Below are experts of layer 4 (counted from 0) of a mixture-of-experts language model. Rows are named router (the router's row for the expert) and show model dimensions 0-95. Each number is 128 + 24 x the weight over its row's rms, rounded and kept within 0 to 255. Numbers have three digits each.
After each expert's rows: a language model's description of what the expert responds to. This comes from a sample of Wikipedia text that the model never trained on.

# expert 26
router:141099155144121086170095108117131175107105130115142148137180129143145139150125134144100132093118152110134165109161145076113160131100121095097138117141131133176125125135142153105100118183129113131107114128100114104097111106171157150137129145117106123138130132123117145120150131178120107112
Description: Coordinating connectives

# expert 40
router:107150103139120126142093105101105093121116141155131107105125154151142091095120125146124122112154131155100104149120140117117104131168129104114148138135140121163147104159127118142116136109154079138157111128148105098116145121140106119147110112155088162104156139104083083175091065127136118154
Description: List-item dashes

# expert 62
router:109089136128104082108154140105133134127113148125110134123129158132091160064108129092150161078109146150121138127120151140105118137115134105132125097185131119142137099139084103146131157113079108097118139109091079107107045144109124144147160126174128117132165141136140151112088114175113127152
Description: Of and from

# expert 63
router:135113149111142137088138193081118165125183130140145156135101129100090112145161144082121127078091150117165109135110137116094146129147109117127110120103114134124128102129188109181118074160155135132120110124100118116073127144112159101116130145127129133121124117174137104115178147123143119165
Description: Suffixes and table pipes

# expert 30
router:103144143181145133122122122090099161072124121135155159134115140109147104146081132155126104112104140176119095127106116090094102127120100115097121140145103157170097108072097106136132103133140116063148161100119138107116151086104101100162140111125091129129144153126117167114138127120134081119
Description: Common name words

# expert 55
router:108109148096108139140149137127165140117148151114113142136124131096071143131094129146154157171127083153132114143160110123090103114123099127130143114143091090120174135113146107145155084129163125119150114147132116107153150110152132121118094119098121158143157143166160159099148131128122135165
Description: Section header markers

# expert 0
router:137119112067142154111091135119113118126124076123098116134104132177102100157152102082123143113132116077115131126148152141129155123166100127162143102081148169127139092125126120146120180131151089129130101089113087155098143134138131148102131195106127108151136132134122123121140130130143153147
Description: Mid-word Latinate stems

# expert 3
router:164109132182100173148150151180139119150161111126129131138141116185127127114097111137141138149147098133130137110105196147161128119140101135138134148121127121132105121128118138135154141169080122100137129123136077159179135098149148130136122134171133107143093073125102104122138118174139117162
Description: Mid-word syllable pieces

# expert 6
router:171145132131108152149110186153131161087151174114105145170117121152109121109179163142132144127119183146121136134122123119153126107135083139138127079138147134159144108131106099129183133141154113101084149138082134144138138088136117123105111141105162133157129099117165152163058118132139127145
Description: Word-initial consonant pieces

# expert 20
router:128172104132083167142138143148131095103114154088153139158131103115152134134155136081142123166152127157114138133129119114129137150110101118114146153172180115119175105163093105107197099137139121116161116145154157115174120114101129124162087151105111163124169094148126153112079098113122146159
Description: Fragment after punctuation

# expert 45
router:104148139131168141140156151137144158162155145118138164129130195097102132144108136105114122150133101166162139153147149140104152107114161148130132132133124102117105112095164139135126116110127138105142156096108091108156130100134176157134132149083136083132162120108153125135106114087152114151
Description: Short word-start pieces

# expert 17
router:135090148109113098154134103110153140094120089139109146124162138087134119132162126142113151103108158097117115172160107154114118116118154117140104123102071134166095162118134162123082155139151129138073109119129094150131129132118123141067109177106153107152067118122159102168147168111099139128
Description: Punctuation, codes, endings

# expert 8
router:094094139125118101166154111147141133125110151135108155115126103121158112133114119103153105172141116161117136158149133106101155125091130152149126085105147129124108109101128133089123169113119099098094156090085151110146134111135123123137115102097098163119141120159124128135093120166148122113
Description: Word-initial letter pieces

# expert 53
router:147108124130165080170083104107133149136162110111088148146115179142200175160139128106084098101117125074113121156175170153092114118106101103139118094102134162132158144102159143128111137140122121108139136122153152103119094120123124135161127129147135153148134107152143098110131181162142130142
Description: Commas

# expert 1
router:090143144158146129100103123072129092165106148137173137144120131076136165127146122123134170160131145120134109115144145169130142085181128159125167104135138097074117131161120111083157135141099084165108109115157156114089149107124147100134120139143115145088138156078126140102139143095156121107
Description: Word-piece continuations after n/e

# expert 12
router:156111110101143112146122126128146125106096132120119129115091146122145103150142136158103143106139099126152091116152092137126132161085130137140117158122082147167141160115150166143093117164137155131104148135120128134106153112171109120150154179082136134143077100145136116135092121109095147149
Description: Hyphens and non-Latin bytes

# expert 61
router:171151094152125151128139120176087174160155120103082133139119113166162088126094116122167112138130102139112139133113125134126098105128108137142129070119163130111120107175157111075154103129131110123164094105174180150157120096145131148150126122139109124125106127114115140090119143139158143111
Description: Numbers in tables, word starts

# expert 54
router:121131157078125106153119085161160109124107126122113111092163106106091186138134089136123106142109123174125155146162129118110099098119152126130140107123101098116144162125087115118102134079106151120088137088136140093109102120088133179145137103074159149130137159115108141123120114175132128161
Description: Acronym letters

# expert 57
router:108136116128156098101147126092155152102132142097113141132156161147077068137132133132146144149135133143116101107184099125128111162065132164084135135119094125117105155105130114125106099127130130131138164094163127098126157133133150092135152084144113157102132108159142135140098093117115121099
Description: Word-internal stems and endings

# expert 10
router:115057164142153113113143075109116174112136113129131132173127148087112115159108140104115137110130099133127119127078123164091117129145122173110119130098089106110097119099135158157125143165136069146098147079142115119108145120152140083094135141108113075127088142155120122103162125131175125149
Description: Word-ending name pieces

# expert 49
router:094117110110130143144145156119087086095140122152090131161092056114123119141135116145101106106133140101139141157114111117099121149137161120091186111164153070112131141140131107149133178090127142125168104127127125137119103099146152087103141088085130116136096106115139119138142118132135136141
Description: Activity nouns, quotation marks

# expert 36
router:123077139117109149092126158185126104129144128145081106099093118079112108135109126140114128149122101147093082156124167149112153141095135184119118146121105086152139095153161136113111115112181162136100180170115154116110114132120134153145080119127137112136147116101138148112155089090116127137
Description: Lowercase word starts

# expert 22
router:103098167134134126140164105125162147142160135120087148125184142126083131127136085118142143143096117130121097073090140136097125109100133142106179096153118135147103125095148088127108132124094145088121148085111137113113173117112141139160099087116124120090156138126106132114148122140134079143
Description: Function words, word continuations

# expert 4
router:136158115101103148113152111176120053174143116145119084125175142157141173116154096110157134123135164141122129117120123156122140117155142136153134125149149110099102094117128108120104142132135164140087118107145091135121157150081104155141118115127163132118152174119119174148104150152144115121
Description: Word-start fragments after C

# expert 43
router:142143162157162135116138153077143152139159147145164153124117097115080096078126140167174108122097159109138151126139133121088142113101148129106131105093173104109100139115128117122108169096174140123106119123116188106137164102101119147106109154147156175090167148098114112134136136111143129154
Description: Initial b and -est

# expert 14
router:131148168111168092146165095096168126120133151127162099092146152094136137156110096112081102168081109108138167149122119147118140142125138104163150109108090178120119145103103136168136154098099128106116144120107110123157099091126125127098136143108139117109150167143135105157154118117120096157
Description: Sentence-ending periods

# expert 56
router:146105121134138113093149135151107097117107128136097075131145093143119110111114132163181115099155166127115171163180143145099129093130129161128152125083145106119160142091115159152164135134134115102114112080111117130162123141138143083118157118090148187129159119163125169128097126189162114137
Description: Word stems after prefix

# expert 41
router:141094132168132138154113126136109168107158119123096162133151129145143113137134140105163139142168093122111150091104128183190130170144120106142118113135155116104167106128108112141117167074128112086103117116089105133146159133114135148115118113116111121165149127094161118110140147121071120165
Description: Word completions after openers

# expert 27
router:130114129112148126160113133131142111159127157137115144103158171128112114150095146129144141192115132126075117130133163135091168113114133147113119137124105130095115138099151142132082134162119116137114125111091135096122113091115153124100102124101129089123140141141151139099142116157170114142
Description: Inner consonant pieces, names

# expert 46
router:156133118149122167158154107123167133117092169084157090079116143122174125140095148135134096162141138115158152144154133134137123138147127118156153157094208089093112132168149118094116100100125107108163148105119148135148122175125127088134164117165086151145165110132159113117118107101154101149
Description: Inner pieces of words

# expert 48
router:121129155122117118140127107157136145120153119139143087081092110119145148122137141153101147169145147144107079123112120085137080138069118177117156106115153181173112171164113160086150110092124125095163145165101127131138125164155116115137139084157092198124110130106106112140101141102139086089
Description: Opening parentheses and capitals

# expert 35
router:128132153127123088127127118118103102158137140129104119161181133149106155143090116117154139081107145126114137127089166150123147063160133119133152173137137100122119116157132138124111104130105155130176135165125154109111125125133154136173115074162110122100172079140138136101104121112155120128
Description: Prepositions, modals, colons

# expert 34
router:077138103174104128079166135143160120138111135134097183185113111107088158137126127111135132100100149114107091113153151181122165139128107148087166118164106119084090115131113111116109163117105122105083156137111146107086104100128137119112089134112114071134156142124112113124151121147098128156
Description: Table pipes, mid-word pieces

# expert 37
router:165083144108115123146114156098154145156165129180134080129121132115109100165172121148108179131084112120147114140135135104116139116134176152139131114124139108093105136097123120112097144094137149202095157124175176136101092103113142105155149161096163119123104143156151114174142131113151147101
Description: Noun-ending pieces

# expert 16
router:101138113104109120109117116134117119079141156065111114137151153123166129109172131120162144144136130127092120137072095128133159118135157130131167116127145154177129118129095117091102143140115127111094154145156124118134153117132099154143127098092168145102187189103132123143108121139110121123
Description: Semicolons and word starts

# expert 13
router:125106139104129141133086163115147128169109106151094117134111124100129155155135124153118124099129082126107118118097114137105098108132144111115107103130105089131114073140164130141181153127124123185132142176137113176092110117108144148145145127132133083132076118126166106138157129140112153161
Description: Given names, name endings

# expert 50
router:124090151165121156122125112146111121164112089162142152117127095085121110143122143138157101162131124149087089154098157120156128134167131115134129092126138105075133092149149106116164146094145121126104089093136109164157143140145139145121115107122134160125107160099068180100154131133151168114
Description: Politics and sports nouns

# expert 5
router:130109153139122115172127126154170129142117106116126144148159143111103085154095153139142144137138100128122144094102135143087149121110132101129139137141142108164125137095154131101102171141130116134154142147124124081156117136099112111138113114113139103121146125147103147076161106129114081134
Description: Word-start stems, weight labels

# expert 31
router:143139138153143096107153093131101091132122070166118139101159192163078159141118112105128133131158146092120112137150101114137121107132124148157130130105118174132138161124126106117065163094106121100097115096153097088105156164116111168093112121144138108170122126162113168110138146145076096078
Description: Adjective endings of places

# expert 18
router:171154163130111089086125129159144146141142135153105122163140191119095115134124106139085115104143105160080155107114122157154148100114144153100146152149140106091100119140134100127129151138108179099153153137172126108181173065118109174080133150119109114108161126167139126154097170123171145140
Description: Definite article the

# expert 15
router:101065100160174095159156095143097121097149151122093140146139117109109123152090129154179116113122137128128095173089164123113145105137139173120131104207108120107130124113125126134134124091128113098141130120116130111165140104147104114145116137109103168093141166149137155120110123144158145137
Description: Section markers and years

# expert 32
router:122087139103123130152136140132111141137147112131126122086114105121160131149116080137158138143131151120138151123110150129112144168099100134160113132137164143114142099089129133139117129176107158153133127107127163163130156103165156102107131150091152111157123143103143156120115120157185162143
Description: Mid-word consonant pieces

# expert 33
router:113122121123166095158122124134162160119164148152143125107159081091113122109073099137163133145129154114158102135123108130127155092130149143095131111135091142171104113105145106120135120127101082128118137118116131118107140133106154137149141075143177148113101135110152131134125133161139109122
Description: Common verbs, nouns, sect-

# expert 58
router:104113107124115099100139139139125107138135151083091122151111088149153127117096094150118156156150130110179114110145166184104148151101081128081145096163113091182054134092154112088118133125128141135152138134111171097126135144107103155121098133148130120117158108134122148123108121133137145141
Description: Table row-start pipes

# expert 42
router:140129136165127119181137119164166129110100155091126128144158139126125126138128136147144134130115120144125170116116123162090140133088120114099127114129168089132143186150077117136139152125115107079139116088154142112174150131120162084097101084120145172086156114099144154094113104160148125166
Description: Pieces after A or a

# expert 7
router:107144124141136138142136114153146108110081080133116126125108116077091185117154132109118154126099137153131097109111133129100151140098119124111139130108112134118105130102134119137076099095169165101152123153110091116164118139180103156131124111114094149113118149133113090149128192135104083131
Description: Pieces after w/W

# expert 44
router:109139144140155088120139104128120144165160118152154136132132092120142157093110114151140106112135111139145135129164118081117141084124129143111145119144091136097099132117102147133173100156100104148151180108118135127116123163154131117133175130142125112109124149142113150166136161152130111092
Description: Second piece after M

# expert 51
router:085131135141149091107129134108144182113110106163126127126163178105106114139104132152122121109088164119101119104135113096125132111127124171102149112118127147109096112127112095169111142106108101128105132100096137109119094087115106086156117137134107113118158114080118153081134154150163102149
Description: Copula is, are, was

# expert 21
router:129102151156114195119108115126128103086102151096113120151120119127116074102172125136146141092135115143131113112117132118128096165118111119124131126136137120114116154145128106139149122121138122124166098106075122106094096140157174065119065123154106142107144136145114130135164152097103113126
Description: Punctuation after table cells

# expert 24
router:096148099160134147140154179142164146127143116162149104102159125104125097104073137126118124149126117133107149129137127106139081065114147128147109125114155095139117109096117134102152108105117135102125097104103172128136137100137149131141108108139149136072137177100117095131166154085152118112
Description: Name-start fragments

# expert 25
router:102146112118136075167128096092126148132090079134174163151096157139133145096107136169117104102135146122110124136095101149126138148129158133100126130136156148127134160125091149091163138110089100102111119157133135101084121109118123122122134105142137108125122153122166110135109125094097085088
Description: Directions, nationality, F-pieces

# expert 29
router:099117166159133133151142089114136143141145146121093105114124115089110138129115125139158147159144100144116128088157132159120149102103121144099147100134113095149110111086156115116096131104083106104113144104111119087125154124133132130130142110108112131097150141110114137103145115128107115125
Description: Digits and verb stems

# expert 23
router:119090115125152127177138090157160142102132129148145119166114144090134113103137150135122145149123135114137113101113163149118104127090089094111147123138146119112114091129103111118159139122128108095104108105109163115125134107139139103150108129080143094120183098137187120103124107128125093155
Description: S-words and decimal digits

# expert 9
router:099108126153190156138078127084124124152091110125114130135121126182105121153146104139160169143121145146134131171098114167116121078107160127125127136106080123140095133127086133121095142112119124098129088111113140114094132162174135104111142084093123127144149151129112146094111140172154132154
Description: -ing endings, table pipes